config.yaml
hidden_size: 256
d_expert: 64
hidden_act: "clamped_swiglu"
moe_layers: [0, 1, 2, 3, 4, 5, 6, 7, 8, 9, 10, 11, 12]
router_score: "softmax"
balance_loss: 0.000731
lr_router: 0.000585
norm: "layernorm"
norm_eps: 1e-05
optimizer: "muon_variant"
beta1: 0.93
max_seq_len: 512
train_tokens: 409000000
dataset: "wikipedia_en"
Below are experts of layer 5 (counted from 0) of a mixture-of-experts language model. Rows are named router (the router's row for the expert), gate (a neuron's input weights, with its number), up (a neuron's input weights, with its number), down (a neuron's output weights, with its number) and show model dimensions 0-255. Each number is 128 + 24 x the weight over its row's rms, rounded and kept within 0 to 255. Numbers have three digits each.
After each expert's rows: a language model's description of what the expert responds to; "raises" lists some tokens whose logits its average output raises strongly, later layers aside. This comes from a sample of Wikipedia text that the model never trained on.

# expert 10
router:174116127090146133070141109140134101165133125143133134171069107133107130172118147148128148083117078123118142103131136102080079117154088143146159114077101117169131104144098115134143122108098118147127115112117117117124134144099125119115148117135108187103094139115064131147161103112079147080121171155178127115134116154136134149125123156108109118171150099134133101184146137116123141119153106145119125153130098116120154123166159109154143137184165108127146155150103155099142143107144138105142096100097114118153157103155112099108140168124126099124158138146147086166140123159136136133125085113133127142123153123160134142124105111151117108111198155122080120107134109092131106137118109148158142137122154140155125156141114115139118131113069113152168126135154091106141130133098125
gate1:161158106144157138117123144133142137117100166141171114124069103150132147161107163143166144126144103138148134125156095111115150092146136160143088124153157120150121128144130105149157104078126120085136152164111088168107136112149134144112130151103123144109130125122087124138182082102077106124112133113126099077138130161132145098126135096129150116176129107137132116116122143124118155143134142087090119127095134128125150110138144113129104182132138114109119151158076077105156163114137171124132166125100116139130166093089114128164158134127100135134107149120110160159113117168086170141123116097152099164101164119161129189126113142128150109095128117123091110123159088166089148098191127131104128121101101114140157126108070142132163087119117117133135135113126112146154134114133112
up1:133143062159121128175119127111108117152137128193136129127127099070107131163154146096127109127138148106144169103160139126121142132092166180133108122135124148106154127091100138126140138119139107107136129137105089146165113128147133057138158110092074097111122169118151120139109110113126130137117161107147109096143120103148130106166138151113147118149098166123170108084094163148154148095188171129134137110129129134083117159178153112125128115178133111114124090138121137115146129121133113097156090123138092150104136141144087130157138123102116096119139125147136148153129144115167157093130162159089117106130170147150170052086117095123087151154118117111155108111125116098118124133140131108159105128087157127122172131120163155107104134112137127136118138131146112135132116129124094
down1:155153123101128141138155129070141097110162171125143117093172106091128108141133132093134145115157131102122168126149135148153133093142118125098100076113129145150123149151119153097091109154143133117164139136151119129074156185110068114118113118102118123171121171149145131122113148093140151158135122099151134101133113147171143068114081162129102140148110110131143188137144113115145109091111138105114150107142161155125106075152107108109121115110115088131128155131097096147150179112147082151131129163130153135102163109165120164153092103169133147126127135120138138117121115161140164168129103142127118124090132126165104100117112126134111111107118128128159139092102109123100150165127118139126208152121100091119108138107128106127117151096115152152103140094152116151155147125156125
Short letter pieces inside words right after a capital or first letters, e.g. O-il on panel, Indiv-id-ual, O-tt-oman, cy-to-trophoblasts.
raises: " service", "-", "min"

# expert 16
router:175131137166091136125095115151171166135175150095110122137132127111152147111132133107090156112102145084107160098149100096110120114155133146126134119139138135137108099146105088130145123127106127135105125131126129101090147175126125114147157139100087133075107160142123116089139148067090171129128145164164105150148164100119181119124130108144131085164134108114141136137129106121114108130153140136105081171100087106150127118116096096148099150174163104126145163084100140095141115088146127186117139093108127108155128120130099128117112160121147112145171142174104105119164167134118133115099129097160131070105126105159135164120133133150140144107109149149137142149088094082108124142128144154127098081128143152152124134111120115152115136142162120136133112136145065115121141099133107
gate1:146117126146107145158108139164128120160149152122139145118126131160144119132116136107123155114148114102133168144146131144155131124131119196138119093089133133130130151140080116112178113126147151127145130134111090095121145153139120029086129095128106120166137168118115108134106157105127130110097141143132115172141159148122127099098119136110148067120126108079151188140146126107105151149132127090136097100104114128124144151154098131103112124175114118153163104149114123069114155173121148143115111149136161114132132134119087148104114103105123127116115129148145124118156110082110174140143124097148111066125106143151103097108137124133122112149127145122192137147101139117092116070112130174099138104131150147098088097117128141143128142181125138144126184152139076136106153124145146
up1:092134125098152139099160119125156116115090116119115069111098126117126121133114101129082139119102137153151085147128130107111085141180128111167103140136160127100132099107157139089117107131140111162105168123141162130120133085091128188146143135152155121164094103149102166128102122145177128123137120101124153127101124146164111125157114153102142169132113125137153130097136126155132168109120127090112082108142144135136114110112118109122159140104130141104147214150112083144132079143095143147109180111135102180155148122116150134116127116148110150125153146134129126117125099139123104104133062148080108128113147150116130083155073105124159101132130151155121149119133180172150115150139143115133138131117136118135099072152130164133151138137097103149126160116174107137109129107161125
down1:144120118088114124105163169105097116107127177081121131122127104135105141161185143126129139101097140123120125134137130110164151122148136129090131160116138131135120165136112123148126099090120127132105138138124096155101150113129127101104105142159143185161135104145086165136104145125131158119142117134120102119107120154175129114114112129122127106091179181127122124146171119121088129147112167117153141132130109113094098102198136147131115141076137191128155114145127112113112076130145148140103113078133154140169087161120128090141150128152105163116109125141116114105074134147128121125101150143106138139111149116067164122125107116132160105176132150132113193137103086122148109122139143181121120151127090161119099114134134092098123068123143123164118149137143136102144162140088136
Middle syllables ending in a vowel inside personal and place names, mostly in tables and reviews, e.g. Christ-ga-u, Se-ba-stian, Os-lo, Solo-mon.
raises: "gi", "gie", "ge"

# expert 21
router:157127150148115160119135144150169106140119189112101076135083113122139146154129146145083160106115139140120127114148117089102125122163127166152114096116091109171151083177121119125133126138120091127089111141143134164134159140112123101150149140135121129087153140149113121128138141094108125136169124162110130129175108152131129093144132134171101092137137117128151098146140111116113072093123112105113131101142111114140135110140121132150092157173116140126151159132097142101112147132137173158119083089156117107145086130113112117121121120129146073112148171135120094182126139119166134093117094112132119098092131132154136151101132162152100167115122141174119137136147129113096099150127120187137096106118128149114129141137078091169123183130100104137162089147104104098091162093136099
gate0:151156111075125145137178123194145132095123138115112069148114100128138154128164149101099179122129169152135111102097112164135131082143106130139122091163146129109165108156122120130099141137110145160144121129126123115124162118120113131120137093100111125105103154122157119114119120148128102128159103113120086138143107144187114124171119095118136136140112123161131104107169162098137126107062127143116134143117150107115122149120088118147087102132150158124113151092152128122142131070084145124128147127108162095159147129163093146168124106119134076134137082123153161176147172096117108144178138109115127136134159092134108115106128161108138137093128126123121138129147136093171138126096146168149116126126134119100135125184092117081128154128098140140116126115109161157159175160149110
up0:175117093121127123138169149110143143112097137098143089126133090137130129123155166116130163081099170142130120113135121103161116117148147119077097160148139153135144132156128096121123154148114127151130162123121138148143149129114130146113128110110069102132133136109147125110098087116096118110170143152113151158125156130142104086157131100168101141130095121147111094145096154116139156131126120125153147091139131160111156140126133138138126144137155152139111105122116118101164073098104120140114102128125117099136107098112142104151099109117093109138165134188106144158191163090128126131191158102087126170118164068070114082118151119114141107118136097130136125093135102197115114124146144182119137124136165134099128116175157106109135167123119163148131118141133104147104166128144154
down0:112148170130106165100123088107131115146101127194145101144092110136131147078107096122118111100145132134126108116167144142111141139151173104130110142104117170118151100131098084121145158165093134151121144163122152119102146167124147141141129094138152136118098127098133133147118139125092132159162123176135145094143082139062127131128134139119154142119098166143117076126136132170148091128138108129120117125065110121094139169137152135133150099136170140142081154134127162084119173134149094138133101142146102149146125131117124141104106100154101145114130150132131091111132161117087127129154072122092130095130101151137130084154181164107105163076130116148125122134160128175116149116122126127142132109127116148117139099105131128182159116119129133124116107123094118085157163152181134
Modal verbs like can, will, would and not, plus middle pieces of split words such as orm in chloroform, Leg, cre.
raises: " be", "o", "."

# expert 30
router:151111121110131162128153152168104136146170152116100095163100101145146159125148116158078136109141112100103175107117105105118107084134112134155150123080101125128153107158139129108147081090123102129102122117154118138118146151117135094132152116097101139095117098158141121069118098105142115098144140157134127160110104173146149135110127144117106120117163088130156132156124100093124162092151104184122116125131128119193127127154102095127127140164173156153152137145138127127109156131107118183129113105112116102129152111134100132087137138088137104096179117173148145139151132118131145146113107117130114098143133142151124169126120090146105168134170191112148127105149123113086134132094143155136091127125169178128131093086104104158142151141090114130157152133106113108128156113115088
gate0:134154155137096129133100112187105180107154161103167117119129098165116129130180107165134108090167109108104160099168148133093116164088137125125117123120117118089114099121160100127148121080108135113125111145121152178131145119119163129153132136108112142136091163165115125107132140083142105125136112159131174161152128132149138118122148121153129148123168116145106130114134144178111189116103180149110124136134121146117155121097110149132155126124138133145155104149108135143120126130146134131139107180088127138103135142153111106126097126100080094105119176141101111129124139159118166147120149114131144118114108129104113154125112128160102076103111140149179152140154107135093124129109133084156069102111139180102131157077106075153143123121112094113121113153089100138141107173140103
up0:118133120141117146095155130144083077142102156093132151133118165166109111121162123089144158134146133112134124117091119157146118116140185119111136128115130139098172093137134138101103168156105121145128156197123104134160139128101126143126126172162144113125142094108139172160139160120150167147177149095167127086161118088136139090121119101131136117130144161136119114125107152116143121140117122098153092150163137116159139139142126073111124103132121130130091096108149147087158118084131136130132133100113091129087161125114136119192097110103180152115098118144121132119090139136106134116134135103137131138139100131158126134126080131098123132121155152130118107119175100105173085172178161128125128151127131143143132106160161156173116121118108109155080095117115077096092117104125116
down0:107177123117113121140168201127105122125106118138108110140099107132119101178152106109111100156096116153098115108130148132146108129126146093099156110116126110144136092098167151121149118137111094097079135104146125108186152123082139124100108139102095123145140156131104145158105149129129108142174164170165128137084140130123151136182121153188127142134109106129101149119124148124159091121154130129110138146134118103140113120151104109162064093098117166108124093151127142127111170110134156150125127112150085150079163123134137152130083091106122131121134112132130091112182185099133153116112160172104109105129186116140107152178110158144110134131157126124128100134135132093098113147112147123084127135122134124138133168144129153138105112112089122144143134143137135100076148156130138
Short word-start or middle pieces, often after the or a, such as w in otherwise, ap in weapon, Gy, Pl, Sam.
raises: "-", "eri", "e", "eg", "con"

# expert 26
router:122117117154118138109136148127123143160155130089086113113133143166126154117127142127108152104134112088144169101137108105096117126168101146122146117127138119171180072123094121131133114109073146129121124119157123153143145122140197142138163152106128140146138115121095123116139153105136118105113153127133155122147123166139123110101112127121080113166150089160162109161114159087124093096115123146120105151104093114160131110150137108118120097187141169164146149092109133095121123100084152179121101108118127131129159098107101104097140119125157093087150118130129129114145122141116153093116091124150141089129150142150164175125130111165077150108117143141110136129119113106108112147135100139123092143080160159145112171123104133158164129145129117158170140156162128097138156045117113
gate1:088107132100146140143126153137119128145141147099116109115162101132102101184140167134167121098088088075119144130126136109079132173111149143124144114123156117166152094065143135142157160135107112143133127127146144137154172156146100054185140132143125114134134154117096119112136140141122109105135122133100138166135116157150104082127118097118109053124125135085147123190064101120148113136106116084144096120147145173127147117143151137113090138098139137134134113137104155144125144113162147141106118126111146104139122166125110117115115118078113130137132143127101116107143167152145111154175145134160146114132092126110146150138138103169160106134166126098123112147147070125123141117140070134139111139111158162160114172119132125169134144110125115113105119162165134124127086138126144
up1:118126153119116128155144079153190133102116140149153102125137140091120125118131139131139126123134079141154134117127119135142139164143096117096122120132113118122140086115171106138111164111049137107106142137109110139095100119149122142111116130116156169158109136148130121087112141114128096115114160135083153106137097146107100139162116125119117096140080142126140117111078117105173084064170099202119110161142131143115110135140109162156156098129146188133122186137077142133087136091117116169159117143158072152124147139118121146125127095091144125119152130135118111125103166121141100111109142129135166100147134121110136091157130169119130111132174146138104138106109099094134131146142159142115142145101146138146145162127136125127185117108116126192132111149132102168126165114127129
down1:129138094166104154125154161105113095098137141110133078127103098103122111136068153125113111109144153159110130101115106109158158096117157091152115118154107107175153152138132118171131118099138104141143107152163130127107162159074136149099129119137132161137142153118117142137133156118173078100121159117162137098143163125109104134087099106109149117123110129137128127099153138139115145150166153120071148164153133133082128076132142125121125107168159108145107150147132109129175161137122130120164098113136163082136145151136131143142107131129128160130076142090092157176111123118085090113113195077160096125119135125160129138170143115116173128142100110128104129148130144142141116142085127135141136156081141113091119104136140129159129110134103116110166156108117127165124171127100106
Opening parentheses and brackets, infobox field names at line start like Elevation, Opened, and first pieces of words like inter, comp.
raises: "B", "C", ":", "G", "ti"

# expert 5
router:151129124148109142112118124128148108168213154133112087158102102111162145162138158121121118138123133135135107072155124109112132129162122145120151103094117086148157118135148093131110120132123094144105096119131126178142177169129125114157169162108084150111106095147094119139149096120148136160128140133123124135160122119166136137145115130133097086140182113177140109109131103101096114093134099114112125139139123155153136131135115114145086104167137128150142150106076149133111115130115144138077118087152105135121118104163118122101141183109121137105158125138139112120137162124165158136102118149134092134097166122130204139123089124133097151136124168145095134122088080128126091160133105185161134172111106131125136125130110085165105132123099114121128079155141118132106153128133097
gate0:070140115141111141127120111165134122167146123148130135093150130113149110108139130159071129123126126121125113102166134098101107143156171117175139076102163153131130104103094132134140084137112103175134111098135156136110114114113105169121103171115102119127120155116114146103155137146166145131111137103129118129145119102136144146183080120088092144127182104146155132129127123130136153134147101127118118127174120131141127122157130132076098087148100105124143138131167143119079130160131142133136086159125132122110111115109108143123129132126147135131157097166179082163161130102147100107101149091110082118135148135157153085133119155123132124115157169155126136104092108172132111174153076167167122123106111112116122115081179142117084102113150150118152172148110115143165138156109101
up0:134139101125122105140091114144100131115155119131146120113134119113154151119107155164086086139101068093151111105134111090114133123152153118157128106118190148123144140184078103079127133128123101165111130102111161126096108096109131132114123135153091084162112173118089141112155115142182133174136140125106106148149103090118149120139127100122126149128162064169115145106131151120143122143112116126143151118130122125171139120131182127139103109102060108112113154134163140067138138145097158155137099121136124133136144102155114140146144131091134127141136106145128145134140119103162133164134157108106108154182115141143156158129096093131172135108124150138171164101136100144127096125169113169163097146118136107117107095145135138148111131125107142138169155159134148142122112121101070
down0:128130141123148138104120092111163138142124148167107105111111174140125121123106117113102141123106152104147089127157143120157137170127137080170148110080135140091125144170124134153108154129103139124144134079176131103154128131118086124113144071156139100119155135153159153169122072124132114105117154133099130124106150121099146140137131105128146150124155111124136134110129134184095124126139132131138149126116141133102142149108127106095122088136139136087121137158085161098132128173059124157188139117122107128157122100110106125111161120145128110160122147158134126184107143158111121115114106117150121073141120074130091107139110109117143151126144157149120161133175137041098177141074149108155128142123115129146111115150104121121159090129102131103101125149099169142150123170155126
The word "to" after verbs like failed, used, guiding, plus word-final suffix pieces such as -ct, -ble, -tic, -ury, -ing.
raises: " be", " make", " have", " give"

# expert 15
router:146114104098086118112138169141112140128120179115132110138099139158123122148175113154107147145111106118139146099144131124121131109141118174151145125078101102151164076124125093138127081135128120163086120130185113124111109156130147104125151198123062144107141131115136136086126106120131124123136159159176152133157096121121138133108125148146123084126185081147146137208121121100065101095163111166113123130087109119163160128160103098139130126140146148172129141137077140113143144127118164142099090138122132099137156117142080105125138124112121075142164162147127092148151146122156138116085115129146133115107125133132120113118124111131104116100152181161117139131140122109116137123129130151135109136103117145127115139123145096130115115129123105157180085145146113107106181138109124
gate1:174148123168125148113123146142128134142139118138184121161114135155160168117110092191100156088116123147138138071170084157108119143158117136158108103121142116127167086114169117151091104120093148111128099175146149134145124127083124119093126106144115112116155135108138187095137112080184111099125188144116133114149126125154090090085102167136136143077124124135106141145126090126118156166131093152100119123093087150110102147143120101141099140147137104150132141102116143149151117126166148131099098086138162193107082114152123144116096128077152105091127171136100117145135156155132131135154109137142151121104126105116145095131133121120143127139133121126136138132173136117133111130124113120118141119119126136106132138155144152126121115143131107057143121185125124120135139147158120
up1:148127124116084149118107118118121170163140109129194112162124135141145125091124095150134147122108108166119105072138085172130147122145128135116122110129156085139170126122127149110114089127105163126102106140106148141173115153102176151168143167186113104139128106126146159132143120094155129114152115123114127126142097126142134085099098153153128143122150160111114131090118126120148149114139094145079132130122089134135103138128137116143111128116107122128169107145100089186170107112156154168089101106133142161114108119145130133092129153149115079101122182156105119154112178131148159163159126104100128130085130122089160081135092087142149143112164136107162155104104102133115107151164142111150158134103131137098118127131147154118138107119121102088134109152124104102144171144098092
down1:099132138112117124130118100125133132107106119115119133089130136152122089092106096132163074108101114102129122164120096122136141147149181153178145108121170150119129144128078170103111087111114100162093128118109123112088143117102178119106117168108093107155134165129114156144131136141155111100147166164149150131133107158086117116118133151129093115125157092104162149138185114105114166169132116139109121125134109159088111123171183146117141144168128095142118126158130166155119104150098155107174110131146125125104107127124131113106085083156144169149133152159162111108129179145142129137110125141062091136090140123109125146130171112152130102103143108125108116112136126149166074113154136105119121145101127138148130144135166141112141157153124147148144089128116077148117116153111163
Forms of be and have right after a subject, such as is, was, are, were, been, has, plus the plural ending s.
raises: " in", " to", " from"

# expert 24
router:137124090120119182127125159145137139114120158131089050136115099121125135120146150112128115117121077147123107106144112079100106105129120160132146111111116112150181112119141110144133119119109127137118100086123131159121125134129140140136150175098110133113097088109102149116137156162132136143131184136154160132132099145127123123094118157133126094133149136112153164159103114086109107114147143148131130126098132101166141111122112082137091129199141157172148141105116098131141151096149162142114124115125100104140154116147109077122115145090152086104162191154139083113182126110170125133125139129139140114112140138188145134152119159148081131126117137109095123124104118113125109136116136146183123124096140170153086084097125132133105128146101119144133061110148095105130170089134116
gate1:134103076133172113142136079124168182127106151125119087143151108141127128103152154126089139153141097117099120120102132145065106105111174113143127139143146126129147113085135096065074131135126141133113108098125111138137121135105135140116163140123117113126160106143119139134126147097141136117148193126112163154112161120144110133168123132140121104125100118155102152144123158142156122119159128147127106083099100154121160105104142099145122108172154151124104177164148162108143097126135149139158100116114131125105120135140104096126116090102145132143161151132128099139120126150093136124104142158142119126138076128176110142128153130124115108141163106106118152114143135172137137120129065119194112111117168148134124169123175110147103085165072123111136106083117104149193154118125149
up1:134118126115148136105105089126116181129069148160124147126118108121127100133134143127107151138157107134101101118114101141052118099143126120161088106120145089105143130138148113090122121138161159143131131087102136122095131153096139128120104128140114127099162114137091120169105132137160123087130199139123151130157136107130108127171139166183114144135129104113113168157113163119130161125159116091123122154078124164121146149119150113140177118157185093101151138182136116122134081126145113146154121119105115059138173131162154081129095130120097103125141143146106166132130106141154149138133142157158118129095111071127117157129137131165116111140138138114107145114117078147147132168114121139141122121125103131149137139102147143182139065141114117116106120079141105117140106122149115
down1:135092130150119094140113124157160131109122140129145135154120109113120119127135111094095135179128108114106116157093123118150142161118132147138102202128128138064108110127114129132107100126117108120133133099167091094155144143125104153153147154125131125069137132149159155101131144090102134128124145119129128179091090125139113175125097133121121112088172132136108134122170159145164098107101115118122119142098116127132170158097177096152154121118127121109113116106166151151098135115131098105161140124149129099140122123132128118147176137094074131106175098138095105117138112129150145115070140150102136149162124147143135080106149139106136167122108114166195132205138145110147134070157102125093114147142128144103136144119099118150161130150087164132117124116143124112130099174148110
Verb roots and middle stems before an ending, such as support, take, use, and del+ight+ed, circ+ulated, dis+band+ed.
raises: ",", "ing", " to", ".", "-", " |"